{
  "num_hidden_layers": 10,
  "experts_per_token": 4,
  "d_expert": 144,
  "moe_layers": [0, 1, 2, 3, 4, 5, 6, 7, 8, 9],
  "normalize_top_k": true,
  "router_bias": true,
  "norm": "rmsnorm",
  "optimizer": "cautious_adamw",
  "beta1": 0.95,
  "beta2": 0.95,
  "batch_tokens": 65536,
  "max_steps": 7636
}
Below are experts of layer 4 (counted from 0) of a mixture-of-experts language model. Rows are named gate (a neuron's input weights, with its number), up (a neuron's input weights, with its number) and show model dimensions 384-511. Each number is 500 + 25 x the weight over its row's rms, rounded and kept within 0 to 999. Numbers have three digits each.
Before each expert's rows: "comes after" lists some tokens at least twice as common just before its tokens as in all text; "gets" lists some tokens that make up at least twice as much of what it gets as of all text. This comes from a sample of Wikipedia text that the model never trained on. Tokens count by the router's weight.

# expert 13
comes after: "\n", ")", "\"", " well", " such", "i"
gets: ",", " and", " |", "|", ":", "-"
gate0:515510482525498485532509496490494504477435527572477497468506469484492476507528502528539518498499479472510496474459523487534447540475488519521508464490517476471484512480523552484513447514494468512517502491499506466498542506519519481458540471529478474480484501502510474522502470547489482536540535528506491481485478488507457490525448484509498522548519449508497509454482486502496532535495
up0:504455509491501515543464505499519485529562524505528471527510527519540543513501473468466499500506499542497489512511527523485505508493520480480493519477504533524517480473471490481470490500500541448482470533535524530497500472467512472508453547506528477505497500487521517474477445480495517447476478503495512517504521547550511513468512487489521480480513512548483494547483524501474493483503
gate1:484494506473507517535523529474506467498520514494487522487491459531478493452541513518518537505530482546515485498514495458528495523497502509493461482499483484515558500546502515503556502484484491486498478477520462474529557512479505494490507512535466465503496486519515517483538492509502528495452518479480492491521455555530527502505504461500453507519487457519535489463464578548515501535512
up1:528533504499479502494524529511505474496493524506462523481510474505495522487538503495524507463550475521519530468488435493503522471519504499474468574523501489508494528496451501523553445550521533502515486505475511461479523453565481488478485517509498513485512502481496512470472483468493483480518504491506509482535515567512513551544510517459508519536485456553484520503526538536496523516486
gate2:501490483490492508483472486507488435487516533496532501534459505505494486506509466519504508485516525454499527508480499524466512532535504509488460482527505464460557472507548498517502542460485481474476501552493469467481486500489481482544475468471499497508490500466477462523451493501538496470444486487520458441477495517506454506495465496537537511496493480480458506517475507488516458536506
up2:493515515466469521499496475502538525500481433484506448493486443430485481487517570534535513496454502475497492507505508546539476515465550495510512521497473486528506566518477473501509507498462518453525516511491518487514480520484518507500480519521469548540531507479521491505496539454483511453550502494517501466479499487530480516481499529488500456459498484528522499511493490460499495520480
gate3:524547526461521543469526470489486491483503524508461495501502438468522522494502522492498472521486480523502519471523480530561498501507508485489506491464532486508494476455495505506554471514450477543482534477549466490535524484536500503518517540474524481515478515494461550524494516492544479487477436534500502508529488447480500544490462458471475510484529480471477504489506521507491547491488
up3:513518467489482504509523539540502517468508503524497496519498478497548539442490432461478541549467492522518478491504493484531476490473538484488491515456471561504542498476461491557536486494531500442503498504509500534474467511477525515523487513506462468458475479560521552532528512500509473508523478479537479484468473494490499465498524470511495497512504524483489507493506566542539491538492
gate4:479531514488503503448486509478496542522507514517468484481517575518547471483564526524489466524516480454476534516490501545495472479497504523527498503549510485447457478490459490517513520466468512523511493497508476470534473494529493478492488527506443499494524565539519485485453487477520465487520510516518472484443510471503501501522517471491488496490541486501499471510497505483449514488478
up4:511522512506526507517499442516496443519505523500520537482488463470496503516462480463491483449514495498509539516502515477497503542510476506527487512507513545526505509499543511497496505552492503486518476507489535497488544507484519497511500500510567496461486496499432487497517509516490478514500468512489469509543534484487495470514490518493523486491501483523475539497456476485520484520491
gate5:471495504514514494505475464511519485501448500514536525493488518463499479521482508520539509517484550517510480483496527486553509487524478493463476483511492502470505511529478473526481543520465482523487483517522525482537490470446479539496524539482478494492527519516525461498501563493511488471526540500482533549540530502519441508541480506475494515508493523499510507496525530492516498528522
up5:486463522516519501436484503484512473500491518496504538477505472480491496505560472532483517457499513531500539506501486484535523546478509503482532489461460526482550488482524511485529556511507485531533493504520493485538493543442531472532516497534474481517475497543427486483487539485487491496467493530475498529500509534549452517512464497531518507530447545522542580500476509471537510517486
gate6:529489490521489512495497537531528443500439528521490490506474535540459477461535470493515471512556484515503422488521535496511493494523539544517506500504488540492544523500500545495505522521495476518535494526472492503491502531552566498530537486481501454463518473491535487488498478486488506487498468532504459493484501469485475505576527546496496516511506503477512534511519457508467537495473
up6:479462524512461490428475509502512497525507485519550501468481485500475510464506513542521502473512490484491534496505452453521474494445553500468520505465485518512543502467510503487491516474478506484489462516482508473485490498529453454508490513547473555530491499439500454449530563457532513497518502474505485511472518479495490541536514530504521501470493463518494461498540464496458459521442
gate7:514485487446518512489465538519492500525487487503474492534448550476483487491498484509499503501482494548528495505503540479538492547454504518474506498522496505505507521524453502498553475483487494557455487482517513490500559479476490532433511517489511516504486527520476473507536483485513498508493543483484511507503485501493435460478464557498506524535478515480501523477513566490564462525567
up7:487473498530496521508542530515488503493545499515502487531484437519537471479509542495510539487497523482480497531551508546489498483467484490494479445457495556493531404484483509445489497426428478513518471504521493507533524524532515494512489516505465510511469531512471498487471507517477492468473512492479541487486496483471514482447485511484530487488499472446490468465509537540461557543475

# expert 1
comes after: " the", " |", " The", "|", ":", " a"
gets: " ", "–", " (", " \"", " A", " $"
gate2:482463494509454537485491490510529488502515482520499510514436482510503482478440492458515529489505541473530523473505576492503491467499483508503480523450495456533505485514480460469534508473467538497514474480492544446496504485502451542466483565501472500519485478521491486498471532474540466468493537489544550484537498491495462510508482499466495483485523497499528534463509496505499527512518
up2:510564525533529456504492536507511527525494522470497496459508511523509503535519463517505504561504466470497511504529485483461499507501527519493537491529479507493508499492481519538469482500519447518441532516516473519502453484495508493506531484503530483502450518453512522507454462567522501485455514511451467460480509523445468510496530468518480518503485504498489490491485529509472468487488
gate3:523476527478544479521494550463496506487545491502502468486491515474477507472595467514463535486501482498464532466478505514515512533536480507469503540474507466464559465483525506540493468503475482494531489490492490481510507520490480505525502509523506504513458496529523477510520454512495485496522522526457483477543506515496472465478497482511509469511499507499539485438478511508483517525472
up3:462519505540494495521506500499480491490479487520516496453521467480470498450505540522514519531473515526487501502516477471498540512497546487545463517487482468525495499483519521500507540470468474492510537472513539443471489469507499462512531534500512538512530502491496501493499506533500518565492518463484516471470499543478486508536504478480520525443528478518492448503461546513494508509500
gate4:507502525526508479534499494516485489553498514462520489503485517523490527506515511534428471434481516517488515497430496467465506563510530525521517539508458511521456521510530502455527527493483498491516515472506514461508478509514502499466466519521492511517499509499477439465504443461525469513469444469494505493512502515471486490495490480529531555488461515493521513486444488474491495509512
up4:511501532515481467546492487495516486546482526500505455527494532470459478469486501520448499488456520487494487488495514481461491559489526515475492533514520522480463499475515533477497537486497507485535540476488547473517492500527499512493437518534516494499508546494472521459519489454488482486510509507535500480581530475486489515522504537484547556463474536464481498498491494505507500508498
gate5:451494530514466508518513482500501539504519522474521512488508474516490524460545489530535547484486461471488471514536504496491470514495464475489446493477450484452473513522485489449485537542493493522507513490474502535507527501520536510558479510476497499504487515505504507517489507499502518503520504481479537489492508488481494453502513472461462505504516486476448530470520506498494485482501
up5:470491517499496537500476462471525535520493484490529496510546449491530534536493509500515486488480550468474474509514516498532486486455511553530521468474497502485474484489506512498504490524505505527504485468495481487530461485516533522533454527512490455486512500544524509472500513486498517504525486468515504509477513444518469493478509488465491503476503518474445492466473513518472520546454
gate6:484500516495502511530482482490521532491477488483489482480507499494499502460525474514497483466521514497482481525520446449510467487549511492506510525485520512546520551518480458473495519542516486539486533492522515460492478496495514498498481514486488501500494477469490497480481535496503465493484513445441499463472519506468478474483500467466521478521532504520502506546470474501480470486558
up6:481492463512455478481532488510491495449473501488514525496522458524500550500517531513501506505542518505464509484508512532523458475494527453538517513460492473526480498517503461467482515494471500521502490501502489513489474519519503494494524517522516528543479453467536489500533525444490511494481470498519467491476469526524497507488517488497496519467519487494497480517471472520489512518486
gate7:514486509480454521479509508511459495537515489509465496524532484469508479509539492466485455512491452491494506491500481464516515529499492494520462462498482490494496510481467504482479474476517494515465486481459465477499504475490502521521499480522534520466482509503502498486476509480467507464500468508521533553507473512506497536487515510496504560510510479490552476534489512509522475501474
up7:474470495507498478526508515516502479477501465514531501498491507481494548529515517526469511469499491508505474481468462502424474504497520495497522526491474492527487467518539510512512518537489522499517513480488537489470473511521490451489511549463508510516472505477505472506482475538460478541476513505495477462482548536494477496492434475504458499516468471506499496497469456521540477525506
gate8:467502536543486531483508501556489542512504478482478500494500450483488489492471521515532525520525493456455527497482518534532543488451496532517480480486491497507541520512514453496527523520516511491500502487474495492483485507496488511477463507527480440477453510515535469517539494513507495480549470503468527521465473466505488512481478516492497484508519495499532516485527532491551532500500
up8:506501494492487479473479514484487477505486532512504519514483545483451509514468483506551501503497520557509517506490491507495480511565502497462537537501501499482506488488507510525482467459543477517495488517477534461523497512485486495506510513483567526502479484496493516514493528558502514497530514478556466524504494554459470460549517514535501518512539507541526480532500483490463502470468
gate9:514523472510521500508484511463525502521505538510526496482468491501504506482516502500503546479499533502509497520503513494469484536531521497480503457480455507520495451535540520494481499532528522522492559473515492468501482491499493515524484496492502496510526481499528527520439484548487506495484507509440500479507561475503488459481498495491494528485510485512481502521417532497538444501550
up9:505493525555532481505524441532532510546479524507495459489512491486504514527528492488492509479495545519471485472526504513536532545508476510532496476490453548509469493481514510499516519506514523502510541517498488503498478494506461488534507502497493468529502541516490512473535469520479466483528472504473521495508504479486479505555529505512498492464477512508504464489432486496503482546485

# expert 18
comes after: "\n", "|", " List", " there", " It", " Preceded"
gets: "-", "|", "=", " of", " was", " been"
gate0:503508499460543502487452505477511541545525488484490490520510489508482457477504518469506542521482483475510488490540494522473459500458506474522537487436471483592488512507472509538526492542519487478482515540503507533482540500497488499501527464470526481505484505477520463514541543517513506519532495455493554441541517528475457508502501529536523490509518486477424501464531510524500494533526
up0:467444561508463507538573506497532514504448510510506518502515504529527517529508496546516479464495477553557536507474496507538513505490558511487510489494502492427462508473500495436501512463464469527484493508512463471533494441543482493472482546482502540532545482487481496493500492515479483519526530515499466495528477515520497467504510510484475482504472520521533518494464493485504470512464
gate1:481506460525516529457506486493508540502513532473531515505542501514492522486501465505516525520531477489499517478531522504514497505466454485511496467522503529534495546485471464481507549502527477514539517500509481499508510495495518503532541501475488504467501454493505500503530474513475451522495545531462534521505456510515474518467469463536444452533493408524447493514551523492535517486512
up1:452497490509487477436526461508481484496458466478523473517546523524457509479526426505492452487536469496490536509503457498423513514549490497516520543531465498493507503435527524489496510485508459509515471500480514497507440462515472493522540479502565479499530500472467536478525523517491518505483498519499524494523525464467503487477497484522519510490547497491541451498513488494520480536507
gate2:535492484482501487525512523489482502475492551504520481468505475497462524486523492455480525457464486505509510493491486510511521497513565462505514477473538516473497483513504476494480473480507520519512501524507509474518521537536504482477523513484485491454484476479519473496475481498497533452513481497505516517496546515530470514490475487509484535433471471508483533583525508514532514498506
up2:461476475509490499530505480482477480499474470488519487498483518535516477528527494494526487507551536502510510431494532520508501547472498533472460547519524485473467427531497556462500502526507477465512487460501508458483518500474525551547496488484511488515500521491529490491515498507515476495512537503501498475517531473508517512506505502427528485520521471506520505480484462501490502505473
gate3:451456510518493488489547533475520513482475451511535512501548478517519476492491514518503490507477474536523514500459437502468485544492492473520518504513490516535508508491514496528462497479474479532468485507516523492495445534492484493523525467470489514561488449488522522519510521468493490561500459486511456485486513497502496537502523496513505457535480481457525526499477500539488476521492
up3:562526483488505496495468532514496463495474542524499512491478492507497488490544513533475479482524516486515491470499547479499489521452515479496476471455487518515509542487523526471496493513516478522454496520503523457505501489496482458502550528495525502488535512487470457483487494517498493495479472529463508512537527489535495488506473475519526568488536501456469498529509475530493497433516
gate4:534533458530503510490528515549530526462492535509505487539449482484511508518526453513513472516556476485489505423453452474509478534518492487512544514518530529500514490529500495516515478487507495519446511533516524527509549518458473517566483489504492494508500527501513542509455493538457475488506512494501492477499525467490474516529533487509529538478516543470463497543498521533500482492476
up4:458488523488512488505499505473505535520510481458484518485506499543469499515473545514452491505507493498456509488514540504473509501507497467462476478475487453501469431476530474544488485502495561496487475474509502512441515519498519489473507510465505504530491471500524515531513467509573528526506485448537556524472525490494504523479494499528496469503492457496531507511476541526527515467477
gate5:504486515494534500492513525536558534475496536510461462524490479516515497508500500489491504493492495499469477488521518492502494485495507540537469485478485525511518508509498486499536510514485527479493510563529452501513481545484498479505569456503482478466520474507533507511497501504522523522479509476459495447518495559535491513498484484507466498500524508516500497472496491524549488479491
up5:497507511432486550530539500505512478507512497508475533512514496460488541524452500505487418478504482508566500511485499481534513499499493467482480532496520524459459473544521482500518518461522487496508497498524532505480499477496487503489481505510493525478479474538453478519471496541491501474553465460496504546501501495515523505524507507512513520476496534484489561489485480482469529511503
gate6:509479521478474515493526484527508538503512511501534478438513456462504503481517511495495517500483484507477481533505483418495529513493524485521454524526494518525495444478558483535479459524506491515478497521499533528486490482509491520517532527509476477508515491526468510481523557546473493471513460502499515484488519487497510507506520501479485517504502500547484490494503539533495544524422
up6:459475528500518515530495520457534503524505474458510498530477484528489446490499500488477499468493511505521504489479509554511448494502470540510543495486488487518510521481508498501528536487495538482468496504515488469469549501500491489481418504474499501516506537486550450511488490466510484518508558476483527433530527479494476492505490530503548441504448495467471490500544469499485492506525
gate7:540494509524524514512545506509505484509491517508508478456499528494477499438517510481505541491502497446489514488492470515451557589513516493499474533508490524528491529464480532499523482468525492501460552481478547492492512516535490501475524468536452513520514528530499469509473475450456537542516533477515539467553507532501458503481511534488537501513515518530524436487519484492547495469510
up7:503465542508503533509509498481462462445527496492497505498509478510505507499494497550512481479492443498488561501488497496499467527529521499517509469510502511513537517503545507449520489511531514524487479493490493491465483552517430463513515501511499467519488490501459506508495482475509532477518482498469477490517520497523518466472492471506488472523518448478490478504458486483464494471498

# expert 12
comes after: "-", " |", ":", "|", " of", "),"
gets: ":", " of", " is", "The", " a", " The"
gate0:504510525504503501492496546502516540498504544499450522497495506503509476483554491495512494473516483531486505517527526468510482471514501495535512523479498514498493509527490456494561490475493473508489535490478500470554534491511459470476546505522512511496516497522500512518504463485520465488515526529497487499495543508471490474490512523509479486545430548461508522516488509515514526503500
up0:498477530505513553519501528500512505508502495495485545485483525451527510487447527511481508520498520519498509497519507504489489499564476462546509491482496520537515519525488488520519485459511498506472503508484554519516498517507508482547543502487479480453484464458462521503482476496508498472472503486451515480514540487478490506459501546464475469498525527493560498478504466465475495509515
gate1:461484505470506458498499519460428500508519481482519531524490494514538516516467512561491485553480475482510553500465484512452500512495458520467530498545478497514494475479501505525472510490536479472488473477461485482475473497502486501459491515509521519543462532457523469491483521469485460512550509503487521509486492486488477494516493541503510511456502524486486487465501558514491477509518
up1:531514500548470492530466480522498484451516525508509510482483486504490490467527536493478477498527519498534482492494536496516513487489536486511486493491527524439527510537476552537574488514474482537535517499495476489486514487522446512514520484470497520467512453535445508474479478533515515524439548497524486478503490503484536540493460523523472519502513481463468518521471491542515522508521
gate2:495513493506464499496491487515509557515464476527517471498505550518502505482531493478517486480538547548480513543497545495482503477497484489475511505496454489529482498497509456501512557460486481544469540545527508500502495552513512501506484485485531483486492467468518487506492425505508510500542478503496543482513507531518516496467502481522509488520471516544503558547465469526491501491518
up2:513501514511478505530505514472526482492503493481503492463511477566453511477488489513509495465478475513557505494513515534495490511469483450488508482516516472482480508524527526484495506488474504519477462511512532526548456458507567560494503488504472497503487518493530495505482523492502542533499507482509454467450509490483508537538537468457485509472494529508475488502462486463507522509450
gate3:479502483460508535514485476518507498542465517462479453504488487464466467467496482515493494446525502495494484487495517478508495544485499522481532445534498487530477507526494501524497535482470523503486515478529528506508509473498503437499463542479518470508552493513474493490493508531532502455479465472447511481526477452498527525523444489478505501513438491497540525538509493539495492531505
up3:500476518531478505513526487518509466514485535492477503473488491535465487477559469470526520461509514487474474486501472492477496489523513488490507507513476459516561532510516517461527512471521487519436503532487483484513515488563523500466516479504502499500540464499486532513502520526456537511473488480561476517507464512479510555488496481487497484501499516464548467528487506471455527543449
gate4:513481525495497494484512473508531527492513483533486509552512523487489511478498486480492491526476476520447480461511495524531462514462482472473501470484503488507529511488520528518529493476510498496555528525520506477521498517514519461492490484496476490502570535497504556515530501508477472483511505450503463467488500488525499514538553499474471489511548466487492501504533526534468495521534
up4:469503523483523524523465553478503517508489535487478462492498514515545461515473515490501515543546521517528493550482508535474486504508526509485525539535494495517485505518484466497495480556505492496461479512511512528472482546527503490511472528481508514503472502499486467511453456487526502490491529533507555513496506512482507468453493522480484470462507499479571467488488495460510505475538
gate5:432535453525489480502469467482505510546468499494490498471492497496542446481527521506548514496495512489505527472473474513538441493518482498471484509469496484505514539509477487514502509474519522460514451508482522531486494450479516541493477519503498559477523507495504464484498500509479497484539521458511521494485460436490480499520499467505492527505477453487482514513520515483508509562491
up5:523488467514515525529476457558537526538475490499487449537520510492499521514495467523461535500518507507499518510497541530482491536475557455455515477512509501495497490526497502476482471491482519488533490493517520470492535451459546492528519532498497446488514540525517491500493551542471489472531504470508531492490499437488473518463452538488498462463505481486477469496496503484505500511524
gate6:527452507474522468499517501470522493520485487507464530511531458508499528450496475478522469481496520493481511485490542487515483501483543479500510509503521503481513480509544522497479478448474483481496498522506527446433514522474512542494526455500430499495533483508510467539525502500518521522507468477520499470499475488539508536525508491535505519475537466507513487504488499501547517562476
up6:517459525491458438526492509521510467552531518480482469515501521479493559500453524555522480478508494488457488485506440517482537509490488519546519494474531490479500505461499499482477522509492532494529474498519538493487511511476523502522501489520527544514464522522476534525485470519500486495499493455521487502496499503524483463467498511518502479522506529496506522531509502527500473483525
gate7:493458516515482503480524511456515509515447462494530520513512525489488462503560512506464473516522506480477472507517488521482490502509494501522511514501511534506543514515532499486505462515522501527479486554508503464517481492557512529533493481478457488520479487499464498540525470507488503511526439525517496513464547483494485538489494470461486486516516457466518462530528465530520471513473
up7:479455546533504480526503495510483531474471485521509469512509537478508531533486478529517505526540539527506503498512507490525495522496465490483524478559502497488465553463512470445533485474474520526559522501524538495514529515534509497494472508502487520480576520495499489508521503456481495515482541516515539510477516476496518441456503484502471495470512529492538523521550473463507456464476

# expert 15
comes after: "\n", " of", " for", " with", " Women", " co"
gets: "-", " the", " a", " (", " and", " The"
gate0:519488508512477545454496520492510496486493513527496492499542523488514483506570528553538477533511461508491484470501487483456502493484498527493534481516468513491472488441512539479487510503477500499558458495520487495491509538558533510521512505507490499505491543519527452481520478498498507531536547488471549498503476515483455538502488492516539517503543520461590484491522537521562476505498
up0:441518496553505444475528490507491505517494512524514496479512520509512526534507513517508523473483533470495489488519503533466488522533508473516465497522478503444519498562524509501470477550487501529469551504452493515521469520495424500468519490478473516532508456541511507536512459498515511531502506494464475489492516563524506544494463478549450529494544467523527527544492454470524526498477
gate1:460464495522527514525475535497496501470493455566524497473508521472491530473494509494519510516497504528513483533418503509473480445505541526524526514476507540534491508504507507516504537462484536510504482528508491462531534507494514487489499505540546538488496474507538526512521515499526495517488502486498546517539520473488497501497506517483473504520499484526524524500495526534510519490533
up1:516516501477474476497526437486518463490498516462502476485471525519499480554495528501484486512496521494527513458532474538512485479509478478513479474497517486460495541529515489467498526522526500500502530490524471530491513504484518507548529522484472523499548529518466511537525454528478508504524489506494503492470473511543464506538535476517515512457484501478425482438482521511484497449496
gate2:513466469506539509490491505491543483519474537510497511557516510505447494506490530462532523501539482469496491545500463477496534497458490482508483508513446481509492499472526499486478466491496507468477489524486514515530496484514493502505507495492499516503548528487480475465481481497524513495498444518535483494484506499471479548569492461517490492483478531506478476548473435528485462542488
up2:499522505513521473508452459501459496488501527495499510529500528498520468505513486515475460506543520517484491514518485509512527533496471515497477445506533481513501525496502553434496525522463511501488482474510516513495502531501460451519502479507515495487461515461526468529510493474470523508458491516487497511514512501496486523478454497532497496443520494505524475492513474507519501483538
gate3:519495507544505469472507498495499490513531465550512525478505470502570493550501506486509529470530528449495541513525483500519521466487506500492474473523500501432538497492481440451481471540496459520500492461480504529484476485479516506487434507480482519493529516473506500468457473495456455501467505525531487518514540462474474443470458476492496493516465469479493489556508468486537482492499
up3:488496465507469466500476539490471523492523537439499494485464471487475490483495467508549469501476500498499454523513498500495486483512476481471532471500497507492486475478542507516469509480503512502477526470487491473473493518536478509545480523511549477520500474517527510515494579518527524505537536478484555477498469480515554505516476527473523488517550469509489472470486533500469523485465
gate4:466533495497496532489476495487470501534507484520480514468521485500467458494528507499518496471486522467495497519549500501482482498498515495514501502515506532494472511503497533504483538522521473498506509480470471541495500500498510502496500477552518507551528502518518499520494501491525546521476492504489470499531512551454481496536477525543498500497490523478496432516446514504431496502491
up4:516474481551472558515483486502510486458498527537510540519502508491445490485491523522485503497454472486460506461504486508524512539470456517483464536483494498520488497495463547506513537535482514482483479508545521493515521518501534468467504480513506498491536525509490533480507513494508531480488505523486506494529509530543526512514498490496506527548503534464534528515508480504477437511463
gate5:485508519539515494472482481455502521501505463461544496479504506488501428459484471515494558505479499496507500521495526533457536534515494488464497479499467522509433494491530501480477528515452498505489510477462501505498436487518481504527489494513512487498426541461507457511486521493480528526456542488496516497506475530478524461464504518550513517471524507495496509480475459496521471526519
up5:514522465550479511493517511508517454472502505498501538536504500453514477492522467532514540471480492505499524523504505522541520526524481440500527492503438534503480515500518513499494520491486529485514498514518535508562480486534494473521482488508515487457484509467530498512483513487475484484522502493519486470508454529515568459487482531513476531466551537502499539478477451437501479524513
gate6:539507487528484522488545515529501522499486456512520502463499491502480516515527462532487478464507534516491529470466499442467522525445528484520433531472466477513531507474478483524463534496540512534500549499509510526474465505528532488541495524537495502505516485545566500543486474487538526534488479486502552522469511492508454487463497502468480492540506477504501526500494495527538475467513
up6:455495478518485484513497517512468524523507509531497455510511527505475482488518444499524548465520489490481506490502526555490502511497480522519523489539487499500513475495494532495515498522477499522482504511506482472494490546529439524435489463519526493525541519496490518504501493477492485503461478503458501503515500492496526526518518490501495549495535482509541485481500510485496479499483
gate7:490494495552520510469490526454496489462485499496527463477515509509517463467551451491477517509482503479518499555501496494474470484499491485521483545510509493510511510464508474478485502512508466497509515519463513504509467516526459484512507483515538498461482496505553462493530456515474528537520511514446535517519506542470417466511501525490526526495465476454458491487476495523469468449468
up7:538492467496481494551450493484495481528521488531541488504423522487495495468484504491503467525508549538509473496489507456472463513488496479480502489499455491526509531495518529468551521519517502486505481491487520479524510521479500490494483498494486556494543520481486531476499507509508467475440471514502506509469531519514461488555468517513482484511457496527475526538506502492495491497531

# expert 7
comes after: " |", " was", ".", " is", " were", " be"
gets: "\n", " ", "–", " \"", " used", " appointed"
gate0:508525494519496501441476532476490504516499540537514539488535528500472473504527531535484531521485444466460486567501520473469526489507518450521529482448517509496474508523504492527510516499514461503480534494492481496512503477524461522457528523473516487525489474511500533485519495463485511501496523546468519502501525511456487503506528518490509518500454508472523512509506529510451434476483
up0:478417551502499495479517497497449501495518514492486509457457433499507483493502512530528530493487477500493507479464507466493499506452493536481475500505498481566504539496511505509483482508543508526512481523516520476474498553496497499489491474500515503483519554479517460531502526516547497524536494465487483498470486481488523531549487488515454490483516494503473483508469469533508513546487
gate1:486521500452488522485517519514536474543489512526496536542519496511535520520479531496465498501477428438512475542536480454459544498502484478481488483493509513486477474522519474532468496480535505551462541437511496486502498527542515471477522469512477490528480488491475547498520512519516487523491504511478485508504547449495500540445508515553478518485478480449458533489480525509518470545471
up1:534468510509543462546487523480491501472535496501457546520506495535507483490506530503456530473491489494532493469493478531484496481473520485528522497521560493486517493469493482514496481471486492490461501531506498457528482523500477468507498467503503516471495522489506509504501482489512486510506545502474516482526465476515493447509494525489469494527475528493545499469511521529502450516520
gate2:518468455499478497448474498470523523461486490513545466503450525518468481470499455543501489508518509512445528517514510514478445475537563468460514544492522495469485488543497490458533526516464538472487475488510495524489486498503499493508502496478511478507513473488499491446503487495447487508500511493469500500512550483527479423466448473445537459518506518513466489534539511515518509494572
up2:498473500550486512511477490504502449535480523503499502513448519471522525500490473530494529453463512508495549492511467447452501519481502504505500538507475517566501529478521494445511503510502504486561504526487534508493543470508497476496494501493517494497557515483530513493513473511490474484469474451500502541472521497513519514551505477530533529529501516499468534561496507481497513545486
gate3:533534521526505503526477517501518501532502522501500484495462454490485492519537504513496501540514489487483519491504449451491474520460505472489520506496520498485475506534471486494522505451476480495444503533499571492477500513523474487504511442484530486543503498473474447500505486446502492505496472496481505446484541481477488479517499498509460537496497492485520521466433513533506518509551
up3:504493505493493482492510460485516508497513536476457496480476516451483506510540474446517479495508485515538522523530449493532477513522457475510510509480504513478476514524484481519517535499489450541487525493506479539544511489511513475516549448503512498517492468492446473460491453499496523508455502530471459525489519514515488458511497517481514470535485458523519500488495516521460521498551
gate4:491471501529492462496481479525475470512529504504505530466516562512491499536495516484530497537504503438489545523486482478547487512560453522498482539516510507473477546482474506441504470550434477518501558519519467451495499509474432496535477487533523483506510502496513484496500478498520508517503496519495495515524473513457521495536513472471493573494529541460504494506503488501454466510466
up4:506501507506507511509528465481507524519488529463441511538528524513510544460480487502487512490477492486530497467491510502501497522500473473503530489483474537488512453509530484513515495462524484491494501464522460518502500489530537487454507512468479466525496495515490484466526505574530454498549470478472509514489485489485488448473471491496499520490500493576468485480506499490562464495532
gate5:509527498492482488486488467513466519508470464520522503474458439466467503493542455495476493509478544491517480468492480509508499482563471504493458528487512537457500515551508491533509475487492506476471480481512524492495500470522484521516493485530463463503485513512490483495534403502518517504474482530527503498445499504528477510470436436461510518471515504506508484548460501512489497492497
up5:503479495476502533531465540512516476480536515515439482475506521464500463508491440519463501491476521484521487475481493480508475488488526487500480489452475569505502513480500512461521515506528467503503489486541479495535517522470483525530456528555500503429507562494474484503499494508461508476506545493506474486518472493513492531508483496535490514515450512502471479456527543504506457464510
gate6:493496506503484512506528551539487477539506486502477507475473470457522478464447491524510498451499497527506510501463517528514500509487533502469519529484496489562475472478477547486516506486446558478475483495532527454511511494511472499536515464496517452536465549516518484483520438524480501498492490470500558472505512466497481502486477495536514509451556528495492519459435530505532511517470
up6:491568525514515522523511503502492486498500482514530520493430499502465479522506507454494463479474508446528510514494450495473508510453522550522500539488512489541442513536511488530490473478489464527519543506472481505505518547498477505500520509490460509494488535480495486472504497487532481501512498451486449523529522534428482485525530493491526546542499502473494479529524520523488509515530
gate7:546531509511493498521479536506453503441505488463470462483478508475525418508522507469515530500513512516506503506494490509497466440525486551485535459502508511541523481478540521476542522496491460478491468501487500476497500536528491472505495470509491519487466511517470491496513487484498468461494534488480512449502514511499531485514494474488525506488500510499543518504479534474477449441507
up7:516502492489502556500514481469462523457520492461493451498515449488513505490459515441451483477503531507533495426484471502492505456516501498484531484469509477524474476466458504468480473480514516498475468495539482535540403506506491469518485527467521493533501492524505518495522498515543483486495523489513503535510476475558501468466481510511486513489478519555498513511499555495516512529532